python train.py --d_model=512 --n_experts=80 --routed_scale=2.0 --balance_loss=0.000611 --attn_scale=0.125 --weight_decay=0.29 --lr_head=0.00666 --steps=6901 --dataset="wikipedia_en"
Below are experts of layer 3 (counted from 0) of a mixture-of-experts language model. Rows are named router (the router's row for the expert), up (a neuron's input weights, with its number), down (a neuron's output weights, with its number) and show model dimensions 256-383. Each number is 128 + 24 x the weight over its row's rms, rounded and kept within 0 to 255. Numbers have three digits each.
Before each expert's rows: a language model's description of what the expert responds to; "raises" lists some tokens whose logits its average output raises strongly, later layers aside. This comes from a sample of Wikipedia text that the model never trained on.

# expert 13
What it handles: Syllable pieces inside Japanese and other foreign names (Tak-ada, Hay-ami), plus Japan, Tokyo and combat-sports words like fight, knock.
raises: "age", "me", "ium"
router:110137133118140140125124135134066112174141089113144092105107097144107142131117152136183115130109192149112134089168124104158102152116111113112179118133100140139155139107132135128163102174138101118137110136126104147195142140109103130143148093084149117100124124101169101136163128190138122151112096101150126143154139107117129127125122130116116154116141132113125141126114086167124150182093
up0:158088165112090144147108126122122086110144102155157127145142117148115096086138128142077121099160150161150096134076150111139165132087148136106097112177139109130133097147137147124136190135146117064122126125126155069094137125123069153098160143139131106147099124143141123153103123146130143136081097080107140135152104130165137153134134134134110153084134102176136168131116136168183109151123
down0:086093107133132126160108080144114125165116075151106125143162143137090131191126135123120121151148109116099143129132112145100101143146124138128120086107142131163143171118147121127149109163118134159184139142124109106129139127111124128136120119103158096121147113090110121094121139100126082133099099117134068125143113107122163117100146148121165139118127076090188108134153179130139166107135
up1:095168114157095109132160119117122124130114128121169131124124140140137121099135113165129073150167131163111155128121141138114124081138122088127126132103121133142139129129114131078138164072108163076081097118131138160129161103096148136109131146137108136137124153151160156089194095086125110151093109144073129105134082129130130149149129106101140136090121104134143087142143138134112155106154
down1:139113076104110124172133180108156109103082145152157146114158123121152147134117097098143118089138141132102119135153134105141104153162116113078136154089130126127141156150103117110102097146130094121112117106081138152177140097146112094097133141153078157120136135132137118126126130130139145123189138149138135127179161103092111171113142118135140142151143135152139160182135123116131146112096
up2:112131144120144133096090089187132094090135095131154150107106101170153104087165115139142163157159156105119101139181084164145101132138152107145183103112088173127159125114087183087093149098108171120122116158137173173116110099143108096138136099089174134143133132161121147081140129127171084149145106112153131114159118101123159147093122138078094139115144119133140121123165110185167177180124
down2:127090130130129153120117117111100119156156098107122160109129138086153126137117141088107139120134133138124129167157130089122103132124143122144100141063113099130162143141105081184139133127114119128135086098137124119100103111129129171103161132134132128127040106126096116166108122121098138123060159132159131142095119136142121107158139096126131113121145136138124105162138137117084102139151
up3:073116107161095113153139125144175137157156139170119143108125081117173105090150173136178114152161171143180138132144100126165123132135107142146106148123132184127122147157123099110166129133150102167116118128118122121158146174115155149107130150119135148096119113179133132112126105136128156119150179075101139145172153096114106097141117130084085142112100120134148142102152099139138144146103
down3:119127152094145119132056093134096141082105084139106124121116142130162114150154127062137138142153076082141176112169216118090132129109107122079128116139126123139135116154134112127083154143094137144151156127127137131115126160122129071126096141122135127110146126130113154165178127120108145161171142127140100101081097090148109132127141107094155110132115109140153064099110137121121106100127
up4:132126156108129128107146096132115129140168088129159091064129134142163129138111113112128128120111164132132123146175132141120139099118136160096140158100121099162097123093131149133154117124137155133099142110160104158168136097129145142113106146116120154148111092124122097149135144135127189121142121174164117118148130138131167120097126133153126171093064135117101138142112155132150170050096
down4:124168171165120124089135114123176098135128111135132161118108149150089097133145115126167124132096135133164126143117158105164153106169114104172124110141137083148144127086110130125143151173108121131121126130122168099101108108146140123139139124138116161131122139129121128127103093134138110136106134114143148079091128110189106080115103137109114149178151124113141099121083140134172154146102
up5:104133140187122098167123094150088074144144159120086073139126158096135110130112168115131138146154137128148134125115118131110095049127113145099148163139140087140137098123138108102114089105126101130143163145121106141149143117086122138079127098113132148129132123134120132108157149155110134120142106173140168098152114107080118119151165149149159156135099097118098112170157119152100148097168
down5:138134142125138145115098130127106147121122116133149154134122105152142156134150176113111104149106140131147091122143107138084105121132132104122160124154110116128138147147123166147131112145162102128146121141115122105123093135130116134127153111101124143121087104106163108108147099116193168130137169109116155124161140134101163144143180137159122143142120094132082140100155104101125103124116
up6:107167109124139148118112125155112134121091094150162093119132120131138143147110107109142124110167117151130152162122114172168124131100121096105147149186166119142151083105090153095143098102116081132154095127130111143143128132129139102099120109098095132112127113132138140136118088080146096155134170115147127102150151098090161174122139113104125140137134155131099100165129130131099128102132
down6:098086128107148148118111145121131080148162099099137141115194143126164118106154107126126118145123158136141103141135114080105121107132108117197122101112113137111095134147130124129117114104137104132133112162156109114144146143084137162116104097110079101134158126176148109149113163173108166149128147145140131112134155137153155127134127155098086175173131188146110116148106064125134126154143
up7:158107131102162129165130131110148110158148155117135110124152148134093120115145152091168142136142090114115178143144102130130123088131143114150129140147132119098135135127155149159083119082076134155135144140092138109108129135126130121144111107109107130127086129153134116121119121113121115151104122095129096110139141100111142137122165093114100155169109161135140141126157099109160124163170
down7:102142099154130157102128129090160127090111107118138147143120136131164112067111151184118099127123119137135098151102116070179116102114136178107133124102143118133092136139144148113097077135167087138078143126094096163156146149140109156137153099123099117124150068064121152154133130136154154127097137138147119117125121126150153135089098114139098161137133126093134155125127089163096153141171
up8:148148118152117099151134115124148105121111126117157111135089106111091102160144119178106108115112119093174124154109132111155133165158120138163180112106108165135116146129161130079162093109120127152160117147175113130160174102163124152119122117131106118127123117110149147170102110160174125155182074106152178152125135090116190136170142120109150176114179117118165126122110152142130107113137
down8:128142137144131108108124127143133133131126150099113154128175103141137138131174107083124152114174175157141170158104113145159107129097066091129147155144162093118149128120093089116133163156146128116145137118165173103110124130139097117107137155173134142103101097152114123123141151138132100137148147088167132141127125105185138143103108132137144163105137144093152168130107105129143151103134
up9:160130131125134135152171106151138125112138140105152132118131113131130094127122116153131168115120132129140164121119117120127134132153152153140157155139100102123092096090131140122162159129113133092100104120206128117102141123129138194158159148124118111102141130112131089079103100158118127172139098080086146142118149109170125144129104144125104131147087134102159106118109104124071098123146
down9:162093131106175136082114101097093084179080129138130113114138089146131129160110131120139120138125106149119116079138139124127101156157152120139112118094114171118145140136137153127113101159120098151133118139125118088085137146142139144119080096094122109126127125152115169071150167135118094121093144086174113097099077094116119189137146115121149136132099151118141109142131116121134118113158
up10:133099139171109160141088144127108149139130071134104132115120113114137113169108128100100122150089114152144153155101128114129121127136120166129176157107164156144098125160129157131167162138162138144147142151114156114145170142091123130136104141117151077145135130157163159137118141170113117145142120121122116129154105148091127121129104148112159152147174178151112102146132122135132137101136
down10:163126137158099166118149161122124145134176115145147120149115114120085121128138127126084134162113166107113117101117119149091116138134120099098177085140095139133100113133156156135147146127142119124184114140141142093170108124133126137085168132112127138130116131117120102108086154146138094135100127085109164150165113109097167115093144117172128169139087159124151111127118145135113127132119
up11:148110112122110145139101118115094112139121136117132099108128125129106113112111135098134169148175138115083161161111109088088122163131110109132141133129103147105155128117144164109153095159113162127130172117129140122139159147143151137144136124121113157130095093154120135146114128130174185162116134134122092101161099178158137148112124131122101142134127121148166128139108166147128108175090
down11:124123080100102138147112163097149125110154163141131133113087117151111094159111126146120156144127112145114068083128121144149148096116148129141076149098107182105134119159126130153114186142139059160114102126134109145080126169098098125166136162129136124131133154119129168118102132095118091121130092131145081136116138135105136158112160122124147127101137099171136131127129165117109130136136
up12:133089093141090131150130089123132084132124108157148140111148104127151116117123127141108119113127137151105138098134121103153144118086153139151126127147127160179100124136156194114165149112131101082132118142144113133153145150113145109127102064138143115145146118142135134157115150085127108138136117133133095127146137145111093117135129107105133135132103140154130137196133151169179106137143
down12:165111105124147117131170122127120140147164076109152124140126099123154120095161102154136112110137178146154096124150151120138140135103099090121135145106082147130144101128116136127103149118147110122145103147163123156162155131072125137155141136113160111168131104133107111161151122141115114104136125085121153120117094092155177114124172138124150151119136180167137140151114148122128108130145
up13:138094123129117128153145117159110146153152104112156115131143142127159127109121114145175096117197121134141123112097109103131157144116150144095117123115116148149103156139133131124158126098099106108109108156182139153156152094091101102091128116134128172161127096143128147165121146135180116135177110131110129085119090105136125115123152108126062151080131135129138134118104151133140136141095
down13:105118136139142126143151153115140142131134130134117153102099091154111117103126128091125118114166146109142086131127131130105107105141131160156143108103082138117088152149121140105123141115137088149124138125122111096151116093119090175123115098139108166120084107129130105117125124119122133152121060142100150135146142117107141107152185119134120154147151122086103186112146164156116098145158
up14:131117148121120139171115146112110155164104115131141075129109122101148136103098113139165099098147166146093149106127132078075133128167123077057153127158135134141148128148138146148118163169083156149117114138137112141105153180125093142087119128127077133139111100104127102114166141156113116132161086133105136115128131103160109128121100116121173131168140147148095104167120130117123189120114
down14:092123142157158167089123138108102128147135132124155132131134164118127092127120104116126166155122146137113114120094164138122153127113167117166106170114157162110096130122063164120095171130082074161124095169203139099132127155124146135145098130124113107138127128093155181113150139161143082117093112108118114083100162144133128161143109167088107098101173129113182124130145164139161111098166
up15:157116142121091160112137121116109092138101120089135148114143124157149127158144121143118118152124159139140167102162135134145129129102131171108142157143108101143105144127146088109141097155123139128078140127134101128159129116078171112131150141109140134120097168142147095118101095190171098197173106152131133148121123104131170114126139169141170109115181149164149126160109096162123168120141
down15:137124102121130153106139171157105109121104118127134147106141166093133081084122137128121115151133135129137140172124130091135133129173144106151148127126149143112169166138149123130134114088096161092157083148153157162128140196130124126115144109109159156131167112105122122124114142126094095113114106197119160178117152132165101110121094098104145162149141111129105134132148125139091114175137
up16:121086096127129147110105130144111118143140104141104163122125103118111125135122175128176097151110146107165133106144140133113071067123110114164135102156133138153094124094124113151155131119150124156155090165153118138148135116108125164093129162115111133159130156097114166195135084186141152130109095134148084103127133140105151138116163132150105139116169094101093094156147117115148123130111
down16:124149152126149126146152116125131144097132098104139160127150174115142125127118122175127162177140100143146138173145086113146174162075084153137127137107117130135125158087112135105160112120151119152105189136161147120098134098090147098124134157109208157115119129116159128105142146137118139164139148147123151132135124155152185159137116165137102133116128108115138141131158170086138130129127

# expert 23
What it handles: Mid-word pieces of surnames after a first syllable, such as Mar-qui-s, Wa-gg-estaff, and year digits or spaces inside dates.
raises: "ew", "la", "nie"
router:111142142171137092079092124125108125109146097128108105119115110123140124109094128142189127185133124120093155118167106074134108135106159137119166126146136137136102176136110166105117119121119101111130140121109118123130157160091146201126110109126129125154133093116193118155140104140113100150134094123116121097157097113103104132130171107105124154107091153126150094156134107154110148116100
up0:124160124117133099156161126161159116165163123147121143079148151138101100110107135140128111157158124117110106081103128096116150149103127114162099142115145172087121177133117138134148115115125147141132123136166125123131095132114102124110131110134129137156123084181124095081149133110100116125123122103100118124136099113145149153163154124132083131176112099133131153121165131143115137090095
down0:150145164135110114149151183081154112160141127124131152102167141101081130127114124165147113114125113158073102132132128148119102166087120111098134149135120130120115143123155138149152106173099152080112139116163106157076123123194112104155131138139149147122115095126162124094147164077160169112150119133084157080130095112103173142156128126125125134126076088126118123126116122162108137169119
up1:158150165104156165134107120105146073123115155124156135142158132185132151145073130135098107100127109134133157082141112099164102143153185113133115151126095117133152107141158109135090109087139105125134113138155113163149158151162147130076116109133106112137133114132118096113078132129131152158178108147135133138105099110122100138106133120163108129121148137095144157124113120116139141094143
down1:167137118125122107173150153126125143144136162166143163118127101148126170112099129205135142136138169104119137131109132135075156112137121125107138108194138134144139136092130145193102099144127130104183138138176149163123138119083091162161121117118151113141055118111170090140121144097123095157102150085135140138133108141102141121140134124135130178147106121135130111145092099155139108141131
up2:159152116090139130122112119179157126156154116137080136090139106119121120105143174135172164112129106154124118113104113102139142121099162117080169159186116149114140147139141158120145117152145120136136094101149150148140128134134163129127099090101135128131125091140147124152078108138157144123143119136097129122159140115146136151151119092124113143128136145188197135176124129173128162165110
down2:104115075142122073124119122122108085135168109105075088114169111120146113169119135154119120174129104107169134146119102101172115138092132109108111164153169194137089121137107126125159113171132095156139160110128156117121151145120133144122097123137112090107126126152144143142142131110102161146167110138090081142108115148096104139152141135086146151102126159162118126138137106124126129142098
up3:122113129137129111121123076155079105143124137116138135068117087127144097108073113127095089115107140121154119138127146116122152111160156106140145108133108134140139170107175147126151122128100106133110103141103137134127100154127109104137164132140111168163069109134130109133143165118145117124140094128127120120155072141136152141146164094136065081083164143132174108144099137151131139114143
down3:117150114110133112178167117127107133101082117123076096112110152155148176118083144118078155103134028116184150157115099126133173134135115184139145058124102130146175127124141143108158129121135123144193131143116133110114098114129127082159122125104150148121125181167133106088164101134130112118167090147127111147130148088104121115113118117108100141128144107138139104092101177106171117126138
up4:120122121094090089191128092188143145166090091154110122129091144129157096121190124086156096113083114126113157133172119139133128092115148117109135094091110084132108126137092163127164128093127170111119136125116144131164138118093083142125116112123091165158128117093145131087192133123108097135162118111129160130101109112106133110100121103138113129108141166128084089125119111082165137143154
down4:132172153087144120097157134113127100091090126139112156092120154134133085127103088071116135105132115115094118097115074136103127101100154126118151106136102127103162106095118124115156137131125096118136118104126104141101152125135114114130108127095129140166110137161132114138105089070093138105140079114096135148133140119146123097080077101119106127154106114092132148144126087133086138113169
up5:132185111147124115126091110113094117143131131129125120062133125134119102116150099126137138110139119129126149105122100148133137166096179080100158159109106141144131163141110113104112117097114146134145089137109148173122127142126098106147162082109137122147142141114165100119089100101128074128166110127144110122126119133124066145102153132109078188111128164125164099139110076175126140112139
down5:083131138115135085139130128153154129112100155127125139156165134142126134131169141079115116089144125135129114116105102120131052141088148152142148102100122160129126157128110100110131118112095145128107114123173129157097152119101116158152106150094118117188183124142136155154106160124135143091138112116146113128141127107159119145181109114105108119131154118122161131154145154109077127130139
up6:146091069137084160105094099132117090113101097125159108112088119111117141105143104138128103151102159119152126098108090132091140146078117075111101150162126130134105120148149156153140120164142145113135106180137132126177122137141121135148113116097169126115145106125122118130136155127129104112130104123131094089135133162137097155120164130109160128100121145117141144120119120138125147130124
down6:085159113145141094163118151118119122135127140153124134153096114117165128118125162118141144165119141134124130146144131104119148100185134090162166111101149110103096135125125127137130161171157135118130146131171113118126107096145087110177123123158096133180102098146112100151103106075110123089122143107115116135137144129108167170148137121172146138176094208121104180122123102091142131152101
up7:122097124152139144105096121105139136110123129165133086069123173144112111094129134134122139123150113109153105133158125144145142120138154154108138182119135109118117156140088134125134159144103148115134139161166118117089122128094175137128148111108146125149076135115156116110131130095096086094184160114163136091150113147067123119083143116128095134148161187117178121130148113138127120111154
down7:192151115139109139127135137158134132158110157119167134163104161102116114176121183161130114108165165115111123139145112151136135135148161141132107129125117102131118127104092118129078135173113182091146120092165157137144125121137133095097061136144128115119103105126152156148144068099106170148117113124096112135167133124088108104142143152129128115107141145106147148100116139106127114133147
up8:134114148130070104127133105116120135124124152166120162121188085122116113129149086127144103141115080128183133136142163072129126138163137134134147104125136152130135150158107104089174105117145124131089129137151110073120148119104172151094175089150163143145145092153118153165129102160152128139108124117051136159115115104128152137155155150111094104119125106135100070106122100129136151129137
down8:137131116159110120105140143135138125155133156140140126145138165094078131149095121092149091134129153116127146117099141086107118161123115123177149113169066119141134110127068126118108126112159108191090087109151143109137140157118141144106129108145153147142140116151139119083137139086156171146094109129106116138144143119132112150141150209096147142120125135150128099110100143166137125124132
up9:127095162119142100119110134129122077160123117106103126091100131117115116124154149159111142126128110135143152143135098129158142128139135104074140143120173098133136144149117116116088138120180130131116138125114155112129116131121123168145128145177169117130113116123113130108141136152143116153145117130155066097142088100122144178157150132113111118114119118110178137099111135092119155110135
down9:116099127128147104109138172138125096146147140135115129148079112137139094124187104151127121163082140135143174137141153105112154135176133121125121089156121045083142114121137115137090141141160122120094103117162075151082123133127105124122143122128132133055162112133171108113112155156113142135097113134159131105125114192115110120133148167126170112150060139135173135133090167142145151127145
up10:102133148159189171092130146141148113168144074095136155151151141130161123122144109087111168112150118100135178110143138145094088160120143142142127107129082141102117125096084133136162119157110108127107093134118114121104106125109179076115113109114103131141121095161146105134121122117124152180126137161125105141114161074113107145169128128126154138133146161127149072120139128162115157132094
down10:138123138109170142139171117127143055138146129114127157145131123142121105124141111134094140103101104120119125166118147117143158148163130111135071129097136168105108122104096148123149148087119116148110134093144054158129146149096125103127128130139164142105092122146116130143145090129127118137133132158125138165077166116129122121132106137105118173170084142142126108163114152151133149103103
up11:156145081228148133098130123099144110116127147177108155117129116120124116120075145184162100103153141147162101111126081109111124135116123148098132107143104155139121132140126129110130127146116102130098097097143162143116107103117161158145145136112143121118145085156150153105141069117126134142128144133134112094144076154096162130154154140113126143135133145112108143138122162146148146115096
down11:154140122123104156100148106143164086127120151148133114131157090102136117133166119153129145088149086152163157132130126130118137171136123131164124132140114104207111104124142075175135141129116118146139156142157143147139113104151110166127121119136078097105168174132161141088153080120148105133104098153145109104158092136113132101153086111110112126136179094120172147147118176130131148144115
up12:118096127108147119120161167109083113119136095162129131090102115114125110115076159142194126205157157148084130137156159174173082141120126167134161145136144163129128083091125117118123040136116114127120106096109114119123127134102145144129105148128140128122106151116136102117146110136139089134079154124183147111110159113083148109134109114070097144143111150090106139139127124112081141117125
down12:103145093138130166167162142100087123107149052157096143096144107125126141127157127131144162122119129135103152119130119082106142163141111158114077135127170118138125120074138127135143108151154088112146135163093120113135107181093106153114125101141183113107131085138131110139095182119155093104138135133095119097133101095137153138168171135132124119105117089092118138126094171155121137137126
up13:119169153142123123089157089119120168125158124173142108127132122156137127078139111146108121161070075174143176123077109098140144133127125120130097156100113109148111126114167090121149111137099106092104123132130149176116145113100137123104153159144138089171118111129127100131137147135169099158141105111125122108125099135126147151194107135107123115137123095161115105127117143113133142110119
down13:091100115144135135119144156121123084151169158167160166097134128112166098134172098113117157100095154153151141094166174147127147193191095150107154108151137107160148163171121166142075127126179181145124130135145136114128135135132105113145101136108144164140126146147154127178087144163130153130099128116103156135168155108140124081134099117127144114139101138137091142105103108125117137126120
up14:097098106110135160084127093168114167147137113090170114114112116135109119150127150099132133099161120096110161129145088139155109174159161110124132131149127128152154116134108128133130088127131130103136115162140155105149119157114135097170145146089171139123152123112146108134112120124104075119176172167106145105149122155125094132111140105098125155125160146145109127131126145102165154143181
down14:116134138167133157096119092059159113159151118086122121100089137122138157138086135150148127122149116135158195140118087105134143118141129152100112134121139160125086116133138102095135136161176131136135175153159153118129137107139087141114108109150143100168160156161124156133163119132130116143152140153156140098104139138130131105131132112094147131130165167169130110112115106102128086133172
up15:117143148138128112139083138142092120118180145124114112127121127136090135117098190161154130150085142124117159163122129109098091118088159132125155130179100155115146179130148180139138166172093153086142115135152144137146107150132135122140166111126152140135104121133145092138127104116168137148137086111125133113150157124124112175115120137090146150135124093137156153100096139174136159131113
down15:102132151159074093132154145128111130164148146180124119117131147143116133125135133129122159110122110151111088136122072141115130109123129143180163138154139139121102112168129134096150150113121120090161144115144098147114147108137159147137134126162122130154108100143137125140165171129170059100167079073110112115123145142094113141123113103168158101057087125102185149114139121138115116105099
up16:139105120138146111114154124162091110139113097140131135140120141117120124115103165175092125150120158127147136142146150068133123146078155130113158103132108140195138162118131132157169102143139099115086128136123126161152166126139115100121098086122148135122147128159161123142133071134126150163106121115107148152113131113146121160128165137117133162138148165149099110139156132159160091118159
down16:094097104153101098143141113105160109121110120153133131157128125165177099147146133110131145097177111130115091090138088077093153143118135120131133122171108113115115119095134118147120132105135141128131150133131094115131139137128160145113110091101119152134158149155184152142105110176114103093120164136128111110161150166124100144139183095085138151075108135097161153141102169122144084109111

# expert 58
What it handles: Closing syllables of names and terms, such as -ensis, -ović, -sson, -ong, -ang, -ius, in taxonomy, Slavic, Chinese and Thai names.
raises: "shed", "tain", "ig", "in", "lyn"
router:129142130122132099104130108152123134168160106151152142121094123167114116124134164130158129144144152128067138124156147150134131157084140110113151128143137145134126119121138130112127115121128121105124083137098117144147148123106152128131160113108158137137115130126155098151118109149117113145141114105135118130183142094121113125139114117117092197122130121134136060136148141126167134164142
up0:125138093140147122076132132118155114104115145159147117166110133130134145119142134118158095196128162145109126113134101076100126129152127185171148143158098122151118152100170159126137116161128115140078123155134117117141153147096141138120176102123139109093109142143169091169177119152137134138121144119129135111112109083137137137113121153108113147103096144121131126127087097135083153166138
down0:119135090157071119165127082162088127149117159160154143088137197114124110152118162138147151116084149121141128141091122115148138119143153141120140162131146128136102132149173138097128141133131161127101133119123126114141128086175137097167193129097120129176155109118179140159169114166156109099162084105122088118106071141121122176103174107147134140128100172132142152143161146144140146141152
up1:111157104108117066099089103113076131155117095137106091106130125132121092145112104111124101166137118184143175113139126152114100130140156100114113136113131102130102168114139127121162074120161140105125122148144140155158179136087101125132094095109180121139132147106164073137152101176123115137130128076133126070146132174099128127110158086101141114085124123124128088110115088143137096143113
down1:089142087131144090133109129100128145175149169154123142169155151139146102142149107087123081154121126170217112112110136142145085141137133104118129116109166125181142156130136134117127152157145088099146077162143141109090173117190141115156134148157139133144145121122137150154092121142098181132122151096123112136140137148155150148110163124129128107142081130140149109146148133127102141114115
up2:113117117154102115123106139148125122093155102121178120129121079136127076108117153153127112143128137177135127084182121107102107115160149088151167151131131130123094156158157125112165098159139132106091141127097157087141159143100123167116131143157143105135134094142165083161153093123139129146172154098127120118123140162119075133115119120125142133117121174115153104162107118133099118151155
down2:121085135158129114104079133089076096132137169133130135152131114086138193067039146110138162101072065120145126123126110115082091112158096125111071141163142078161156146138134154102161120132121131122113127136137118147184118149139132131130172104129134140168117104133105123128215133155141111109116145140130100146106088151134105125113163105152128114122130133178145143138122159115103125140114
up3:113118090079130091121155112141116128115136098119125109105129103147095096111157137133119180140113190106160155114176111135100116117103138129142150155124082102156124119097120123132123118109149089111103123141171121155172144143147132130106129109126146097107103114105125112114106117107101084121135127109118115109163108151167090173110193159100124123112119146118115086139104118110112124105130
down3:143133125122176091151145095120144155102181162142122113124160138093125121137103143128138109155155130121167132150122107146146139152098111125160123130110132088114132177117140127132150107127144097144095109071115102119129123137142079138132135137127122154094128148122121191108168149117117168120102103111128126114125159151162121149136150112152108127129160084179136128136129093114154100123085
up4:089109113110133117101098139182122124123131121149116131141115094138095125098100201122150145123113164156136127138118160106136117126111156133146127093129142146151126118103123118121160128141131120141121093122152134158135146124096105140115144131123142145123158136145190162167135123117129118130165132108133146085147115141145064126145135134154121099111114133143153087175129135104142153161082
down4:176089127144106129128132101158127130135149103123094182130119091094168118117159131156110123106170118136161072130150142122096087152133101136109148133136112161108137129150141135121148153115143128148127108084154133116169123140122146156178143149111119109152084103093133165123142133069116132093155116108100160186150127171146132100147123115109143138112105132161157107098105139087150153140110
up5:102152086149095121145100157147140137159158165144101126139116116172130096114104117127107141130128134158112143094138122117140101084140137082112159119144153154160093148147204121114137119123149132114102115135163111140101152139087118148149123097098142124137135134121126127167125088156167162108149135151117089136196103123157116146095115093147104139134165109119151127164127119132142140103085
down5:183141128113122140089097083142107119137128150139156152141119145185148133106134109109135113105149112141089144139125101118139104119142116119134101100138095101127172124124152153108123141155171160102123107119153129155108090126159118152135113132130167121107141087150126135131088147147132099131128150161166158174079134120151155099099150156118146142143142135153135120136117114125117162134115
up6:158153082130091130133084118140131144142120183094131142149123150143123118084084176137151085106107121108085123101168094114165156131101137103141138145167137156142128136143136122117125081154097141149100123131113086143099172128091136142111126142137153180149133122176161123164095102136176137160134082106141126079162149138116080137128163140143123166145150165140103138154096112124149127196127
down6:126091121153172123122123109122112149108132142101126141085153121118149098127155131145084115118142148098140117146152140108137117122149119117126098110080130125118142168104103139110190118147114088124106144111136102142150140129130137148124131145151136094090125113100124139130111140131192097106141100165131099104146094119155125144142135160059150124112119158146151118124131118128101133125156
up7:114117102191119124094091117147083152140142137146166082088102171085135107094136187101143092136141156109112133124171135140097097123122135087141137156155129122140128093169117123123160096127079103080122134133133160123100122150153195093107156109115127108123092142156197140139172090165165113169135155104094118097160120104118079171123136116097133129119152120140137141117132109178144180122121
down7:139142140158125112114123139110127142109129162146134155145104140102134114123133145179133168054118111106123131157127153098129098128131095132116134185099077142121158135142161106106146104139113108128126120123131132110120075115124144114119130102108144096134153101099162106129079138070141100122141102087123086142119111136123144133122156117164137135125105126128095161187102109116165165115119
up8:124132068155136104099132131136085150102182153140175103107080096115113110129107140151146134115112146168170142140076112111153102159113130117117123132157127172116071135139102157098097147120113088133101128131164127136148142172121155129119165083114147126126129105113155157150129093125150143162152129145119133115145121150111095145133099122116107151100130122163102095116119174115135114140100
down8:168139131102125097145101117111111130112130166124126185127127115136122142102137123145140131185122126141071129100144147139163147149128111124113110137128142127158091125083157093132140084143144141132134150133116109115131135111170140109146122152084127137153119113120153150119098110083130125098116123151132179158104122108132120155080156145139133116081093130139150102147097110142104134133149
up9:114130077109097138094136124126154104143148148126124137110119149144107095165130141110129148127126123161193140107122122112120137106138134149086171129151095157140065175126112169134133098144131138128143144143138182153127163110147120161126124092098098088143108066118155109124133133136129113139111108093087120098155128130127124157135136119106150131074111133175145133120128157145118130128101
down9:111136116106141106151136076149125088124145149109132141099107088091158135145177157167111119147130133114137109134133100132102119179151113157119108119127120140088096115143135113179123121142114119138102139125120107118148165180130116115090159143110133167154087124132104133155118159115143100138092112146126106155124146155153116117091069123136176130105124111136119140113128151132105130118093
up10:119153109142140060106095113158166145127143136157128118120117111080136130075114186118129111132116095117142138099147147082122121142120104040166150138131134114127108129136166179124166097167138120091083127140135150136145102138144155123122128144094160122081139125145124114155109130152137106149126140079126125116128121122119060121114140127128112093059148120180175130132078149153170161130101
down10:186143124138093142141123115081143178093154139121120154105146115126143114118111120150133080097102116143156137150143189140095142141131144133120154120097132099117129129162114142104121162091146082137122151145132103115152123133115113137139103109110097123155102104103100128105149089098118105099151106215108099103148115155146135099136101159113158140093135100123091139135099152095143115158074
up11:111142118128124107137103103083106098072173115120104080134139115132130113133141154131125118175128159153140124098192148092126103105135171107126146123153117127116132112152121186145133152140156112094107098119089132107128158141095105134134119094082129112122141113112144100098138097096107157150145125121124132154141135127105104127097120118127122142121157138097131103143128080138141097146161
down11:150167102083118136093089148122178144127132081126116082107130113150148097131151176101096128136174133161138132127162159123125100111145146113113106104121113126118103095157121117162111152123139134188139154184130110112131133101129113061127135119126145169115154117146109125127138142110154143127122151121165154110128121097135159100157128142130134142114115118129136115099138101102117129114151
up12:102143155147126082148131122114110095121187097123141138124126105121114146125098136148130152141130106153148148073105110117136154157123147156143128091145140123156077132102144141129152146137112117091129115141126144147107143182099116173165154100098117155156114112140129143134120156119144137121130118061082111134166164145113098164131132137132117163127112158162152153149101152134116139154102
down12:136093127105126114149100133145152149136087112159130149130107114144159184155128147095127154105083140173130156112152138150120134125164162095107169094102128135131181152151164084115133104109120155086142113140140158138143143160110123150122137085095093119112120103174172162172102172121115131127142151104092135135113143119175127105096164085130133140117150098082137086138142147100127143094145
up13:129107115103132113114095115136114145126153112141127118113124087157119166135117170137132141172125123144140151119121129064133115163112117141125129115168088114147087134150150145104120107135133119094078136119162151172155152179119187131129132160142127127097175117136155120129129127131124153107106095155103110106154109112160115117170158123096081154099126149123133078135124140148181098132085
down13:144092178154130095110132098127071127121128142146116144162131138121119179135135133117147098104118155141195095150125125101124094125150070157168145188103131106131115082125164145120130061115138108095105114133121121184130129117123138097140127129088084121115085144090123182161110107116140132136171139142102165132123109159124154106100119151104131107135122140150104108146132138190140162136124
up14:108154105107121110143081138140089136118136114111133142091072121135164130136126134136093135118090176172149128141116132099130116099119124117121167171113102132120145095131114136140160130154114131065102138113176140172149094074136143123108166127101147118102131100133160105131121130142112112135139143090097122147127097113122102135139164135119113133149128156176115117178145112107146113132101
down14:112128126116148095138151151100134118134110117146113080112156140102108171105137145080112098107114150142127146083168154167107161194102142146106152114110113129131121115112116181143183125061151116139152118113140096101100097158140081173164127141111127079135115134171194118106090119141102141101180149135169128136112187123126145093117132141111115173143133129131156133151106130097091207146165
up15:120159110159118134144142134123122108151146099114167102111120125136094090118087145110142086111155141195113165120109141113163127126121143162112097104146134157131115108122130137106117107117113096086120091119130136102161161178091161106144096146142146122148129140160146140180141154167143139133165148127114124066142150098109111150095141145103141148095114161125145114133090131133152103196118
down15:117127144158129131138118148109125145151115123154124140107130093124138126065132169108132135122201100144095155084113117148092131152093081127105130159105131120109183123111111144140113153116151118093093102146130145139155166145066152128157154125144136168143111142165140099146131132097143161112079111108121147118129144147149107125141105109141120124085128110109157116129085149149116113130106
up16:120141112155138165106123118142111131144142124140133102122102127136068145119113154151140125151150134110144113172110135128084133120103125116115155141128125111162096083122128132071128043144129087095128173138111146136104152154145125142118157102103125102084112124126142170106116108139128094121107145153114119155112081129089145094139133151155133156101147174125134074176119099155129145138139
down16:159089122162135176125139106133141171079139126170133128153107148146121134181114175119133111150118140131090113136129178149105133169115141110109148121129122131100138098097143097104145139103112113179140148103106116089124121137176130090132126111138109131065136155107140151122109111100112174152130107099160154143159129112122139133129106097153149118146172176124117088087121126127142150164131